{"n_layer": 14, "d_model": 224, "n_experts": 96, "experts_per_token": 8, "d_expert": 64, "d_shared_expert": 64, "activation": "swiglu", "moe_layers": [2, 3, 4, 5, 6, 7, 8, 9, 10, 11, 12, 13], "router_score": "sigmoid", "normalize_top_k": true, "routed_scale": 2.83, "balance_loss": 0.0144, "balance_bias": false, "init_std_router": 0.0071, "lr_router": 0.000476, "n_head": 5, "n_kv_head": 1, "head_dim": 64, "vocab_size": 8192, "norm": "rmsnorm", "norm_place": "pre", "norm_eps": 1e-05, "positions": "rope", "rope_base": 10000.0, "rope_fraction": 1.0, "qk_norm": false, "attn_scale": 0.125, "tie_embeddings": false, "parallel_block": false, "init": "uniform", "init_std_qkv": 0.0334, "init_std_o": 0.0, "init_std_up": 0.0334, "init_std_down": 0.0, "optimizer": "muon", "lr": 0.00728, "lr_mult_o": 4.0, "lr_mult_down": 1.5, "beta1": 0.95, "lr_head": 0.0189, "grad_clip": 1.0, "warmup_steps": 200, "schedule": "wsd", "decay_fraction": 0.322, "decay_shape": "linear", "final_lr_fraction": 0.0, "batch_tokens": 65536, "seq_len": 256, "doc_mask": true, "train_tokens": 297900000, "steps": 4546, "dataset": "wikipedia_en"}
Below are experts of layer 2 (counted from 0) of a mixture-of-experts language model. Rows are named router (the router's row for the expert), gate (a neuron's input weights, with its number), up (a neuron's input weights, with its number) and show model dimensions 0-223. Each number is 128 + 24 x the weight over its row's rms, rounded and kept within 0 to 255.
Before each expert's rows: a language model's description of what the expert responds to. This comes from a sample of Wikipedia text that the model never trained on.

# expert 8
Description: Dashes, symbols, category nouns. En dashes and hyphens in year ranges and lists, apostrophes, slashes, degree signs, plus nouns like film, game, war, gold, silver.
router [116  89 106 136 137 133 106 169 119 121  94 170 133 150 104 135 104 130 123 111 121 160 148 129 106 136 147  88 135 142 125 135 107 129 125 159 168 139 163 148 144 140  86 131 136 146 138 150 168 102 114 151 167 171 146 107 151 125 135 109 152 147 108 119 105 130 126 137  77 164  90 125 118  84 134 147 152 158 121 134 107  99 133 118 144 118 151 113 145 106 181 133 131 133 146 127  78 153  87 157 103 117 160 126 139 148 150 123 101 141 117  93 172 147 107 145 175 134 111 163 151 161  96 155 130 128  91 118 111 106 152 116 113 103  98 116 113 134 120 127 158 106 128  92 127 123 190 127 113 150 134 136  97 115 110 115 129 127  72 129  93 152 115 133 143 150  85 135 133 102 127 109 144 155 151 130 116 115 129 107 132  92 146 164 116 148 165 112 141 166 143 140 137 157 174 138 142 102 100  46 150 151  66 130  98 134 161 142 151 167 129 128 100 115 120 147 132 123 114 133 101  59 119 121]
gate2 [172 137 117 121  87  97 120 183 121  92 109 124  96 113 147 134  92 124 183 142 150 125 129 102 168 164 131 128 126  80 131  88 149 132 131 148 124 138 145 146 164 123  98  89  83 115 162  97 178 124 152 118 157 156 144 147 140 123 117 124 116 102 116 148 124 106 123 135 172 133  95 139 123 113 136 175 108 161 158 142 117 135  96 189 148 153 103 158 126 112  92 103 123 174 123 128 117 128 139 159 102  98 132 118 150 132 122 106 168 141 119 107 111 121  86 133 136 124 149 107 126 148 130 152  91 111 164 108 154 154 105 156 134 110 127 140 111 102 124 107 126  94 150 130 145 156 121 104 127 128 115 118 122 101 124 178  89 132 116 128 112 151 145 136 117 145 138 194 128 126 146  90 141 156 100 112 138 120  89 138 100  98  95 108 143  94 178 107 139 166 109 106 164 123 100 180 106 133 116  93 171 133 160 122 134 131 118 100 134 134 139 180 171 135 120 132 136 101 163 136  93 124 108 150]
up2 [125 135 105 110 154 177 128 102 140 108 159 110 143  85  85 117 144 118  81 110 131 130  90 156 102 112 130 137 125 150 122 119 149 141 129 146  96 113  82 124 182 141 123 132 106 113 125  96 127 103  67 139 136  90 140 135 120 159 119  71 128 129 127 140 110 127  97 120 138 137 114 149 115 129 133 126 136 114 100  99 139  79 116  89 122 107 123 153 107 111 133 129 160 114 140 134 115 133 124  66 116 138 107 105 158 138 166 157  40 132  90 154  89 120  89  77 121 153 155 103 113  68 138 159 132 135 151 150 135 181 120 135 139 144 142 130 135 148 175 114 150 129 116 119 105 126 102 132 139 152 140 191 138 122  82 171 139 124 114 130 107 109 134 148  83 146 116 109 127 154 144 104 134 120 165 128 131 129 105 133 155 152 116 140 181 120 137 123 168  88 144 104  86 120 122 133 110 140 130 145 113 156 138 130 121 169 114 159 127 177 125 137 126 127 107 134 121 108 147 119 141 143 116  73]

# expert 10
Description: Function words after subjects. Common prepositions, articles and verbs after a subject or comma in running prose, such as in, a, was, is, for, with.
router [114 156 112  87 159 141 114 120  97 145  92 142 155 158 142 145 117 179 138 110  82 116 103 130 156 144 129 114 128 150 154 110 146  98 143 139  97 114 100 136 132 120 105 150 124  69 127 116 114 128 144 110 103 178 157 143 179 111 154 107 134 162 114 113 114 110  89 127 129 119 113  97 115 165 163 141  75 116 101 140 135 105 103 153 140 152 162 125  95 120  97 140 109  99 107 155 173 176 109 131 109  68  96 108 146  93 154  91 147 157  76 103 118 118 139 120 154 105 115  96 129 146 123 147 116 109 103 138 119 119 175 141 191 109 152 161 104 169 132 120 136 126 160 120  90 105 110  91 143 116 115 164 137 111 105 164 140 125 132 144 123  99 122 124 152 172 154 112 151 137 165 139 138 138  99 143 125 156 143 138 103 134  44 112  96 119 135 128 131 118 140 138 149 150 139 125  80 125 127 109 151 122 145 127 131 147 118 136 157 158 114 138 184 130 133 150 151 134 149 121 126 123 108 149]
gate0 [131 167 131 126 149 144 127 102 126 103 135  95 147 127 129 162 118 149 137  74 148 142 124 104 189 172 136  84 131  84 120 130 158 159  66 127 100 102 124 135 176 131 130 165 168 151 114 124 117 146 104 135 153 131  74  95 140 128 113 107 132 148 113 143 115 102 155 123 147 105 158 131 125 126 136  99 181 147 101  89  82 139 139 141 137 160 113 162 125 124 115 140 108  94 148 146 136  96 115 145  99 115 136 106  90 111 102 151 139 115 161  77 119 111 154 140 102 149 163 137 147 142  86 122 120 131  80 123 149 148 147 107 128 134 142 119 109 100 136 161 125 132 143 114  97 101 117 130 111 153 105 140 117  95 136 103 110 124 106 135 167 169 178 130 170 148 172 132 162  96 170 122 122 129 122 134 150 143 121 155 125 161 173 129 127 122 142  78 154 160 113 143 115 147 127  98 125 127 113 141 114 140 120 147  90 175  69 124 128 174 141 172 107 133 111 127 168 131 147 118 122 143 118 107]
up0 [143 116 144 144 117 110 154 161  95 127 125  88 132 147 137 117 153 105 104 136 118 120 144 132  59  64 110 171  79 139 118 150 138  93 154 160 162 114 140 170  75 141 125 118 103  98 130 154 127 141 156 135 114 109 167 131 125  98 130 147 140 115 121 139 141 131 130 121 144 125 136 136 124 128 139 179 102 155 126 180 155 119 109 113 136 127 124 107 161 131 100 125 131 115 117 117 102 147 152 133 108 170 144 114 150 118 119  74 126 121 132 147 153 160 138 120 107 117 123 115 108  91 207 168  68 162 156 146 132 107 106 131 121 124 161 141 130 172 153 103 107 123 139 135 135 150 140 178 147 115 104 157 138 140 134 125 124 126 150 118 118 128  88 150 119 119  87 126 107 166 109 109 133 132 123  82 125 144 102 116 144 122  85 107 153 134 131 158  84 121 164 157 141 142 130 129 131 134 127 124 102  89 109 116 189  84 181 119 148 101 117 113 124  72 131 161 136 139  74 121 111 108 120 115]

# expert 9
Description: Mid-word fragments, table pipes. Table pipe separators, commas, and syllable pieces inside foreign names and words, plus Japanese UTF-8 byte pieces, e.g. gra, do, per.
router [115 131 146 136 155 120 142 116 149 135 153  93 100 116 119 160 122 132 115 104  72 117 104 126 127  98 107 134 124  96 149 138  82 120 129 160 146 121 107 119 120 122 126 101 134 177 107  67 118 119  80  76 120 155 126 109 138 121 113 156 125 127 154 102  91 145 157 105 127 149 121 159 137 158 152 127 111 122  87 135 137 135 142 162 137  94 137 160 122 122  94  95 125 104 144  85 163 133 157 202 126 157 101 119 180 116 121 119 121 127 114 106 105 138 152 130 158 130 121 114 150 146 123 164 139 162 160 146 110 139  98 150 132 151 104 131 103 125 167 127 116 120 160 108 197  96 128 139 118 179 127 173 103 146 173 134 123 119 100 149 125 174 154 131 121 104 120 161  76 127 129 103 100 132 101 128  94 130 109 146 129 151 107 140 101 109 138  98 115 113 137 152 136 112  99 146 162 185  81  91 155 126 131 168 119 153 119 125 115 134 113 161 114 104  80 113 124 145 158 114 112 122 117 168]
gate0 [136 106 130 139 116 182  94 164 141 115 116 123 116 111 179 111 128 122 127 138 125 111 152 127 125 118 127 157 153  96 132 135  89 124 112 155 121 119  92 123 178 139 177  99 123 111 169 164 115 158 151 136 122 148 148 126 198 103 154  93 136 130 141 153 146  92 121 112 122 118 102 137 122 150 119 123 129 122 178 135 143 135 145 136 118 133 120 133 182 117 108 161 140 100 143 126 172 131 145 106  72 120 137  98  98 104 127 161 147 129 156 171 120 161 118 143  70 115 134 141 116 133 113  99 119  87 144 106 158 150 132 127  95  86 121 179  96 150 121  75 131 143 124 137 141 111 156 106 141 123 130 153 131  79 182 157 145 110 136 146 159 127 134 115 110 170 177 146 172 119 118 176 107 126 151 138 128 138 109 135  91  94 122 146 153  93 115 181 101  94 139 115 172 110 166 180 180 115 125 113 135 124 119 130 120 125 120 152 117 108 132 114 133  80 133 121 154 129 122 136 121 120 119 132]
up0 [118 140  95 172 117 155 146  74 126 131  84 109 142 142 145 191 150 128 132 149 112  66  57 114 170 153 107 140 140 134 117 128 137 104  90 117 120 125 159 122 102 131 106 154 134 161 168 104 168 124 123 127 142 150 140 150 193  89 137 120 115 124 117 124 122 118 105 124 122 134 132 104 108 136 141 112 144 127 173 133 137 128 101 141 163  99 139 126  89 127 108 136 130 102 125 124 103  72 119  89 127 173 157 124 112 129 123 156 115 123 124 133 144 112 115 126 115 137 157 128  95 138 101  98 172  74 110  90 163  94 120 115 123 121 119 110 143 121 109 165 159 159 100 124 135 127 175 172 136  87 136 120  85 103 123  91 158 110 136 141 100 126 183 154 121 129 129 137  97 130 126 144 124 130 137 155  95 152 109 109 119 129 119 175 111 134 120 101 110 117 163 171 103 168 173 172 167 123 125 104 133 116 116 134 107 144 140 159 151 134  84 144 144 105  93 158 119 144 128 131 120 127 142 118]

# expert 31
Description: Word-final suffix pieces. Word-ending pieces, above all plural or verb -s, plus -y, -es, -st, -ers, e.g. Indians, roots, succeeds, Brothers.
router [138 112 134 130 117 108 135 129 112 144 145 152  94 156 121  78 111 105  72 133 147  94  98 112 114 158 122 125 121 151 190 183 132  84 129 119 134  99 117 125 131  92 141 163 114 129 113 132 119 158 144 127 187 126 163 146 111 149 128 122 150 154 153  80 141 127  88 122 159 105 126 109 146 127  91 183 123 120 145 166 141 125 122 124 137 136 136 124 127 151 137 107 123 188 143 165 147 142 144 148 150 130 120 112  95 107 124 166 147 138  98 121 159 129 127 172 189  92 149 128 108 131 137  87 128  99 114 124 141  89 129 109 127 113 138 187  76 170 141 120 137 132 101 149 168 158  90 130 105 136  79 149 122 118 137 125  76  83 104 155  90 124 125 139 132 112 132 137 136 129 170 151  95 123 130 113 111 137 128 104 137 108 165 117 101 103  78 114 121 146 132 142 131 110 160 131 111 119 121 144 163 139 146 157  84 125 126 137 131 146 131 156 102 169  96 140 108 122 135 153  89 149 167 137]
gate0 [129 134 112 110 152 135 121 149 113 149 137 139 136 115 144 124 110 174 111  82  88 154 133 115 145 109 119 156 135 145 110 174  80 109 102 120 134 112 144 112 103 126 109 171 134 154 154 127 150 123 142 109 142 157 125 161 161 100 166  70 114 188 110 140  77  86 115 155 131  92 133 129 129 147 113 111  99 108  93 178 143 133 141 121 115  78 108 142 179 134 133 153 135 105 100 149 158 100 118 108 144 107 128 155 125 130 106 139 195  96  94 103 134 163 103 148 125 154 137 112 157 108 114 144 113 110 122 130 113 118 160 128 131  85 130 152 149  87 121 116 133 118 127 128  87 100 129 105 128 185 135 153 126 144 174  93 122 147 139 128 131 139 148 132 129 125 143 148 174 157 111 121 122 134 130 145 148 119 120 147 152 151  95 151 134  70 147 128 114  67 117  86 178 105 118 111 111 116 120  95 179 154 138 117 157 107 132 124 141 166 151 148 105  89 144 116 115 118  97 141  97 157 132 148]
up0 [159 138 130 117 129 152 139 151 167 141 165  94 102 118  69 134 109 162  87 121  65 106 152 112 118 145  85 180 159 192 118 153 135 103 156 132 152 114 155 100 136  97 125 121  88 141 121 120 142 128 108 145 134 148 135 156 117 130 162 103 122 135 161  84 112 117 141 129 114 157 128 124 146 142 128 118  73 106 107 137 130 154 164 155 106 125 180 116 141 143 128 129 128 154 117 102 124 117  97 119 150 107 138 113 104 110  83 103 175 149  69 134 143 151  91 132 111 143 111 140 113 127  83 124 125 174  93 129 133 136 135 105 154 119 127 136 101  94 131 153 110 148 169 142 119  82 125 118 130 151 144 108 106 132 138 160 120 104 128 111 128 131 123 108 131 123  99 126 191 144 116 141 146  99 120 108 128 134 125 143 145 113 132 114 166  84  95 115 110 131  72 107 171 112 167 155 127 137 124 123 128 157  87 144 129 180 160 132  97 158 141 136 154 113 104 113 117 132  89  91  87 141 154 128]

# expert 17
Description: Adjective suffixes, place words. Adjective and nationality endings like -istic, -al, -ian, -ic, plus capitalized place or party words such as New, Democratic, Middle.
router [143 128 143 154  90 114 142 139 124 147 140 106 155 135 125  74  75 129 140 126 136 143 102 167 131 126  88 101  99 107 147 133 157 173 127 138 153  95 141 122 125 106 124 101 176 117 123 138 107 149 128 144 141 150 180 124 131  89 127 149 134 144 132 117 157 154 122 111 129 152 134  99 155 168 141 103 127 148 133 123 153 125  96  76 136 130 129 114 164 139 142 137 136 138 142 143  84 154 188 123 188  89 171 159 134 136 157 142 126 101 158 108 128 127 137 116 165 126 119 137 143 122 145 114 162 153 147 115 136 113 100 131 111 153 131  91 122 119 110 155 150 196 108 103 164 143 148 118 151 136 105 169 116 128 148 127 178 129 125 159 156 143 158 149 159 108 132 150 146 133 181 101 133 114 135 125  68  69 144 145  67 144 143 130 157 130 178 113 140 108 140 120 127  83 143 108 160 161 118 117 131 116 108 135 153 136 179 129 110 146 127 171  79 142 103 109 120 136 127 104 121 125 118 147]
gate1 [109 125 167 123 164 112 181 127 124  99  86 135 135 127  84 130 137 187 110  99 108 124 140 148 146 127 139 173  80 126 142 147 136  96 127 120 148 118 128 142 127 126 127  99 141  91 126 123 100 144 178 118 134 133 133 101 145 135 128  75 134 138 120 147 135 125 134 112 118  85 130 110 131 187 132  81 109 117 140 167 133 110 130 147 157 123 135 117 113 136 132 154 148 140 158  93 160 179 123 124 142 116 192 132 113  93  79 110 126 124 145 138 153 144 128 129 159 125  58 173  84 124 124 144 124  71 143 134 129 112 158 159 107 105 127 104 132 138 134 159 125 139 137 111 101 138 117 101 130 134 109 113 133 180 113 121 138 132 143 100 109 136 153 126 143 104 124 148 129 127 159  91 135 114 140 148 112 130 139 106 105 164 130  98 164 171 128 125 120 158 167 130 122 141 130 143 139 141 157 154 114 161  95  86 150  68 144  95 165 123 137 121 158 114 114  84 166 141 157  57 137 117 113 154]
up1 [ 87 144 154 161 146 100 107 122 115 102 117  97 169 175 123 171 146 129 120 127 104 138 107 149 117 152 127 126 140 115 111 103 172 149 109 128 127 123  98 156  73  80  99  97 111 101 179 136 126 100 130 131  97 141 152  73 143 136  84 101 146 166 141 122 155 146 132 135 132 155 149 145 108 104 141 125 129  97 151 129 123 164 124 136 130 136 116 112 135 146  86  99  85 124 164 166 111 109 116 138 151 138 104 113 126 136 129 112  98  84 109 150 117 110 111 117 130 163 151 135 134 144  86 105 160 120 131 130  98 125 126  99 113 190 133 173 108 107 137 132 138 125 148 117 140 106 112 157  93  92 114 148 115  93 116 115 105 136  90 127 111 104  80 120 116 107 126 131 129  95 132 148 187 129 118  93 117 145  91 105 142 135 128 115  90 131  94 170 153 143 124 108 160 124 112 104 118 139 134 117 158  99 132  78 112 131 135 118 159 166 153 154 106 102 122 150  81 147 100 160 163 147 154  70]

# expert 48
Description: Name endings, taxonomy lists. Final syllables of species and personal names in taxonomic lists, like -ina, -ana, -via, plus infobox labels Country and digits.
router [125 108 103  98 114 125 150 106 128 108 106 119 136  85  91 102 158 139 132 108 121 131 104 154 127 156 150 137 119 139 140  79 126 141 137 128  99 133 123 159 113 117  93 137 139 106 113  75 136 146  93 152 124 106 144 100 150 109 150 177 138 115  99 113  90 155 133 135 117 153 138 149 109 127 128 111 113 136 128  99 102 116 126  92 134 112  93 126 118 118 137  70 125 108 133 161 134 140 157 154 117 173 108 135 132 178 151 144 128 116 135 121 109 112 148 173 138 159 146 122 101 101  96 135 129 139 167 168 155  82 116 141 178 135 125 124 132 168 106 160 142 111 139 133 124 113 118 157 133 162  84 142 128 115 128 103  58  98  94 109 120 104 149 120 131  94 141 143 140 123  87 114 152  81 145  93 136 144  87 145 121 176 143 122 106 114 124 112 113 107 168 104 107 115 164  79  94 150  89 120  86 133 126 101  88 159 145 156 119 120 118 170 145 107 106 105 104 140 142 125 120 130 201 177]
gate0 [ 99 153 138  98 130 131 150 140 103 119 119 176 107 136 135 117 133 134  97 123 159 115  99 168 144 120 146 124 170 129 179  84 142 115  81 141 116 159 178 152 162 124  92 125 136 139  91 110 145 158 109  91 143  95 141 154 175 111 127 170 138 167 150 132 114 108 122 105 167 148 119 144 165 167 116 101 148 171 158 131 126  98 123 152 127 139 141 189 111 120 105 105 149 108 131  81 121 130  97  99 126 142 133 115 148  84 107 137 147 146 119 146 160 110 120 142 102 109  94 175 138 120 115 123 102 166 147 139 139 152 131 178 131 111 184 143 119 117 106  76 142 110 151 137 130 113  97 132 149 100 121 102 100 142 110 103 163 124 130 119 150 130  81 120 158 169 132 107 146 156 133  97 148  80 165  92 127 155 125 123 167 126 123 152 104 134 117 100 169 117 124 122  91 110 143 124 114 132 172 118 116 141  90 109 132 136 131 107 150 119 103 139 144 127 142 159 171 122 126  79 140 137 113 149]
up0 [108 153 126 167 145 149 140 134 133 147 143  88 157  97 157 163 143 150 137  81 141 122  95  85  92 134 122 118 121 149 115 150 128 166 108 139 138 138  85 120 118 136 141 135 146 156 102 159 165 142 116 152 190 138 102 131 158 122 116 142 130 156 138 131  80 133 155  88 128 118 120 125 105  91 111 141  93  79 130 145 176  94  98 156 129 175 168 140  77 122 121 102 136 139 136 168 111 130 125 121 148 131 163 135 124 103 118 162 153 124 144 137 109 122 116 113 107 129 123 148 121 172  93 144  88 156 137 103  95 132 122 149 126  94 130 132 101 126 164 136 142 108  99 136 152 149 126 142 147 210 106 129 157 146 111 125 110 141 108 128 139 117 155 157 154 129 123 153 174 137 119 147 114 160 149 166 122 128 143 170 116 142 142 105 148 154 130 116 103 171 167 128 135 148  94 132 152 116  88 135 153 128 134  80 155  70 154 106 127 127 168  92 131  78 102 125 105 134 120 164 130 115 105 146]

# expert 23
Description: Digits and career nouns. Digits 0, 1 and 9 inside years and round thousands (1939, 2010, ,000), plus common nouns like career, debut, help, charge.
router [124 158 121  98 121  94 116 158  79 120 140 157  86 103 162 132  92 118 171 125  54 116 121 152 121 118 177 153 122 147 163 106 121 171 136 101 142 150  83 112 133 127  84 126 103 156 126 118 113 119 152 125 164 148 139 103 142 120 121 115 136 157 147 109 130  86 135 147 119 128 124 148 128 167 123 134  83 134 142 109  91 105 119 146 127 106 117 119 133 133 140 158 139 127  92 125 147 125 102 114 136 118 145 138  55 154 129 120 114 133 124 124 131 152 170 156 112 105 111  79 114 128 140  62 105 117 104 128 125  88 160 147 110  88 101 119  99 146 109 174 127 110 110  86 152 203 130  97 168 142 106 102 145 107 131 138 124 165  97 127 119 146 122 135 133 108 131 122  76 116 108  93 154 188 110 157 135 101 138 155 160 128 132 118 122 108 130 143 110  93 138 130 138  95 136 147 147  99 124 117 110 113 141 119 119 140 138 115 108 130 148 100  94 111 149 124 190 146 108 166 125 122 127 107]
gate2 [112 152 144 120 153 146 137  73 126 127  96 115 149  96 124 119 161 136 148 134 100  95 143 150 110 121 138 119 136 201 188 142 121 127 149 121 129 117 136 135 120 115 115 147 103 107 136 184 105 152  88 133 114 144 113 165 161 131 146  82 155 164 117 126 151 127  98 135 151 168 120 132 143 163 135 165 129 125 148 115 101 148 173 119 158 112 144 101 118 129 144 125 118 138  72 117 158 132 141 127 131 108 154 142  98 154  67 126 127 118 184 128 101 137 144 118 118 132 124 142 131 116 126 122 154 117 132 114 130 128 156  94 109 148 146  80  98 150 153 128 122 125 153 116 101  89 128 126 121 178 138 160 161 161 131 113 102 120 149  94  91  74 150 125 148 112 138 122  89 147 100 156 146 168 100 141 100 157 135 118 109 147 175 136 133 141 109 111 142  90 116 148 195 114 145 121  72 146 117 103  94 108 117 121 143 164 140 125 119 110 103 109 111  92 137 127 128 146  95 104  66  99 131 121]
up2 [106 155 165 142 152 153 174 114 128 136 104 137 139 117 103 120 146 160 116 147  70 139 162 161 141  87 138 132 124 184 143 144 120 162 162  99 122 131 131 143  92 131 145 136  90 103 143 148  92 133  98 129 102 146 126 125 151 151  90 106 145 154  94 139 114 153 106 119 122 144 139 100 135 137 126 136 125 129 140 102  85 138 153 115 148  82 123 134 134 135 119 126 130 117 115 145 186 160 110  94 107 105 160 138  86 176 123 103 182  73 159 109 127 136 146 164 124 172  89 134 127 138 132 115 132 119 136 137 133 125 169 122  80 137 139  88 115 164 109  87 103 111 128 129 117 104 102 128 110 139 120 167 156 119 137  97 160 119 139  83  82  81 139 107 123 154 189 115 108 148 108 121 113 147  94 148 128 156 145 125  95 152 130 130 128 125 119  77  71  85 115 113 153 127 151 133  96 118  95 109 115 134  95 115 147 148 123 131 114 125 119 154  87 140 162 119 132 121 105  91 102 137 101 145]

# expert 46
Description: Determiners and national adjectives. The, his, its, their after prepositions, and adjectives or endings like national, Olympic, American, -al, -ic, -ian before nouns.
router [133 122 171 149 114 125 146 134 101 165 131  99 161 139  98 115  90 111 107 127 158 136  68 123  85 124 171 167 130 139 160 120 148 142 125 149 156 105 132 136 109 124 115 116 139 130 114 135 106 139 113 123 162 168  97 110 120 101  95 104 113 155 127 106 154 152 156  89 132 149 145 108 141 145 119 101 130 126 140  94  90 137 121 124 145 111 101 136 131 155 130 116 137 117 108 128 111 130 140 126 160  94 138  98 145 160 147 102 116 154 162 128 148  96 137 114 158  97 118  95 154 120 118 126 143 112 134 126 116 159 125 153 162 147 115  84 107 147  88 159 100 169 135 122 108 112 181  92 122 135  78 169  98 126 120 158 124 106 107 124 136  80 194 126 159 159 138 128 166 130 133 137 157 152 172 174  91  65 152 156 102 150 148 148 160 107 108  92 102 139 119 110 100 132 157 143 142 166 110 131 103 144 102 127 166 142 122 140 109 123 134 168 143 193 143 103 159 105 118 111 118 105 111 122]
gate0 [142 115 126 142 137 131 118 104 102 121 120 132 138 114 161  81 161 105 162  76 121 129 118 150 137 140 115 144 159 139 100 187 129 132 127 165 126 138 140 116 126 137 141 106 109 132 154 128 102  78 135 120 125 139 161  86 113 171  87 112 118 147 129  98 134 113 156 166  88 103 115 125 138 123 121 110 143 121 155 154 123  88 138 138 171 158 152 101 160 115 150 150 151 151  96 141 123 137 112 148 130 123 141 134  95 133 133 149 127 113  73 121 130  43 101 131 158 122 126 134 109 128  84  74 173 131 105 144 130 108 168 147 104 152 134  97 154 107 169 133 149  95 159 122  83 139 123 157 157 147 125 112 140 103 147 107 163 121  73 133 149 101 119 120 137 141 130  86  84 112 126 117 103 120 168 114 105 143 146 102 144 106 143 129 123 109 114 115 108 103 101 126 108  97 142 112 110 119 154 199 113 133  86 103 155 133 119  93 163 140 117  88 122 150 137  73 156 150 135 112 120 100 155 124]
up0 [ 98  81 123 125 139  94 138 146 135 144  98 193 154 155 110 152 116 133 106 100 148  90 113 137 130 154 138 171 133 150 118 141 111  96 126 143 129 161  86 145 130 147 124 104 103 120 113 163 127 126  97  98 140 137 109 131 102 131 117 153 101 139  85 124 102 141 133 105 155 114 106 110 146 144 130 135 117 143 142 150 132 136 169 141 118 122  75  95 122 130  86 116 132 143 155 207 130 109 116 162 183 157 160 147 111 134  66  65 170 130 106  97  94 151 103  97 110 147 159 160 101 109 151 145 117 126 155 113 142 111 161 130  73 152 144 121 149 124 145 161 144  61 108 127 148 122 131 136 146 105 142  74 101 109 151  98 121 167 154 116 145 155 152 117 161 114 115 141 140 113 164 149 181 134 151  99 127 103 115 137 112  84 143 129 118 155 152 135  99 129 132 104 137 147 122 139 178 131 118 107 127 137 155 111 111 121 112 133 140 129 138 171 159 140 135 142 124 122 120 144 108 116 145 123]

# expert 4
Description: Be/re/pre and digits. Forms of be (be, been, being, was), the word-pieces re, pre, me at word start, and later digits inside years and dates, like 199-6.
router [121 102 189  87 134 133 164 112 129 152  98 166 146  97 101  73 151 121 167 112  87 133 117  92 124 117 165 118 134 125  89 140  88 113  97 159 116 149 118 163 151  74 154 107 142 113 167 131 143  85 111 124 138 151 156 122 108 111 111 112 126 127 123 116  96 143 152 122 152 171 129 144 120  86 158 146 135 119  85 124 104 134  94 108 137 102 153 145 148 164 129  98 143 123 157 144 107 164 157 180 127 109 123 117 141 142 153 136  77 123 108 123 123 106 147 136 132 108 132 138 106 106 108 105 144 133 139 145 127 103 130  96 127 137 148 108 133 141 118 172 145 141 132 142 159 112 121 114 165 124 153 165 103 100 165 103 123 127 130 138 140 144  96 144 163  89  98 132 136  91 147 118 151 168 126  98 122 101  96 163 144 124 114 130 164 111 148  96  99 108 156  95 121 101 100 118 130 124 125 136 164  99 120 182 128 125 105 146 109 149 136 120 150 125  63 161 119 105 130 151 105  61 127 169]
gate1 [104  72 117 130  92 150 101  79 127 130 130 152 113 108 148 133 119 150 119 136 128 110 154 145 170  96 130 149 134 158 190 143 143 124 138  73 114 119 106 124 120 135 108  82 121 109 139 107 140 169 108 121 118 124 120 168 104 158 148 128 115 132 110 132 141 130 129 135 130 185 128 125 140 119  94 118 159 121 133 133 129 130 106 124 111  99 127  83 141 159 114 133 124  95 131 146 206  90 166 117 122 127 159 149 115 113 106 160 153 138 164 152 128 143 116 123 134  83 117 183 160 157 153 132 194 130 172 121 139  95 124 123 154 145 135 132  91 132 157 106  99 164 119 104 155 124  93 148 135  92 109 133 108 125  69 122  81 162 117 136 143 140 157 139 179 133 156 125 186 148 105 144 140 158 105  87  96 138 107 135 118 139 120 177 116 120 133 152 142 100 137 154 114 150 128  81 128  98  93 137 133 140 129 161 128 116 133 126 154 123 124 152  97 151 114 120 144 106 166 160 152 131 122 135]
up1 [135 128 110 159 119 121  88 112 136 107  89 181 105 109 147 149  83 119 121 124 122  94 112 161 115 116 114 145  97 143 117 137 106 100 183 121 152 103 142 130 147 125 153  97 103 116 105 101 103 148 109 165 149 143 150 121 139 112 128 137 126 120  93 120 116 138 136 151 133 124 105 133 140 133 116 136 137 171 149 165 126 156 167 124 158 144 113 101 172 116 138 126 128 112 124 109 139 166 125  81 113 160 177 100 155  84 162  65 127 166 144 104 124 156 117 137 100 133  63 116 116  73 140 109 175 108 152 144 112 110 131 116  95 107 165 131 154 115 109 128 102 180 121 138 153 104 135 149 139 174 101 148 167 167 128 138  90 106 102 120 145 148  99 120 123 151 127 163 152 120 163 116 129 140 102 132 101 141  76 140 130 142  69 102 133 164 151  90  89 143 150 123 162 138 117 156 123 139 104 135 181 122 111 107 155 118 118 117 111 115 157 149 134 106 132 118 127 167 123 129 108 153 114 149]

# expert 52
Description: Plural s endings. Final plural s and es on nouns (massacres, protests, references, pounds), plus s pieces inside words and States after United.
router [114 128 168 116 152 102 176 117  98 149 128 141 102 153 110 119 127 137  87 156 119 105 130  94 125 171 127 122 132 182 162 145 156  55 106 123 121 101 109 128 147  95 155 154 101 123 131 145 157 131 156 144 174 138 138 149 139 120 129 105 140 153 120 111 124 109 143 118 128  85 125 135 158 121  81 152 151 119 160 120 108 102 140 113 115 113 149 151 110 173 101 104 119 177 159 117 139 152 111 140 160 160 123 156 116 130 114 157 177 159 112 145 174 147 115 126 167 128 157 125 125 109 140  85 123 110 110 105 114  88 106 113 109 129 124 162  82 182 146 109 126 125 120 132 145 135 124  88  94 105 104 119 106 118 112 149  74  63 134 129 108 154 140 123 135  98 142 115 138 108 154  96 100 146 124 136  95 146 122 127 134  94 135 132 110 121 117 120  91 128 164 169 143 116 125 130 128  98  76 126 138 128 156 131 113 167 153 137 132 182 143 143 110 119 130 135 103 137 167 112  57 148 151 123]
gate0 [140 143 144 139 165  99 102 141 117 134 136 155 118  98 123 122 123 169  89  99 108 132 108 131 115 104 158 102 139 130 123 104 123 128 110 118  62 168 105  95 178 120 113 103 114  81 151 102 107  94 113 128 113 157 112 113 128 116 143 122 114 105 117 130 121 133 124 148 158  88 101 167 128 159  81 110 158 127 128 145 147 108 124 146 142 169 130 135 114 110 121 127 139  81 158 152 122 131 121 113 150 167 144 145 139 113 120 152 111  92 140 151 140 145 153 142 159 120  89 162 134  87 101 128 154 112 126 141 115 132 151  99 129 105 181 135 146 106 153 129 137  88 125 118 123 134 179  93 183 115 115 112 111 125  79 145  45 131 108  89 125 144 140 112 149 127 162 120 149 120 150 116 124 172 125 120  90 128 101 140  98 117 156 123 126 151 102 120 175 114 150 103  98 166 104 130 161 104 120 132  97 138 108 116  91 104 133 143 127 138 169  88 155 170 163  99 174 122 121 111 105 109  88 113]
up0 [105 116  94  73 108  82 158 111 146 119 135 121  97  98 135 131 133 132 138 153 139 118 112 137 113 160 118 152  91 153 141 142 111 128 132 148 191 132 170 121 150 130 127 166 175 143 134 119 115 113  93 137  94 142 108 164 140 143 111 152 130 171 104 136 173 121 118 100 124 117 129 137 103 103 163 145  99 156 116 175 142 133 122 114 128 109 120  99 107 158 128 120  90 130  74 154 156 135 163 134 141 119 125 104 118  96 130 149 135  85 142 106 161 119 157 121 102 140 118  97 121 167 139 118 122 133 132 131 122 146 113 112 148 133  66 131 140 136 116  84 126 170 135 152 123  94 113 140 129 137 116 118 137 103 125 120 187 121 138 148 132  49 119 144 145 160 134 125 121 137 194 122 133  58  93 130 124  99 130 118 128 152 152 153  87 125 120 109  93 146  76 133 121 142 162 126 115 161 110 128 130 137 117 104 116  84 147 122 153 104 127 161 109 113 177  99 103 126 131 116 193 129 137 138]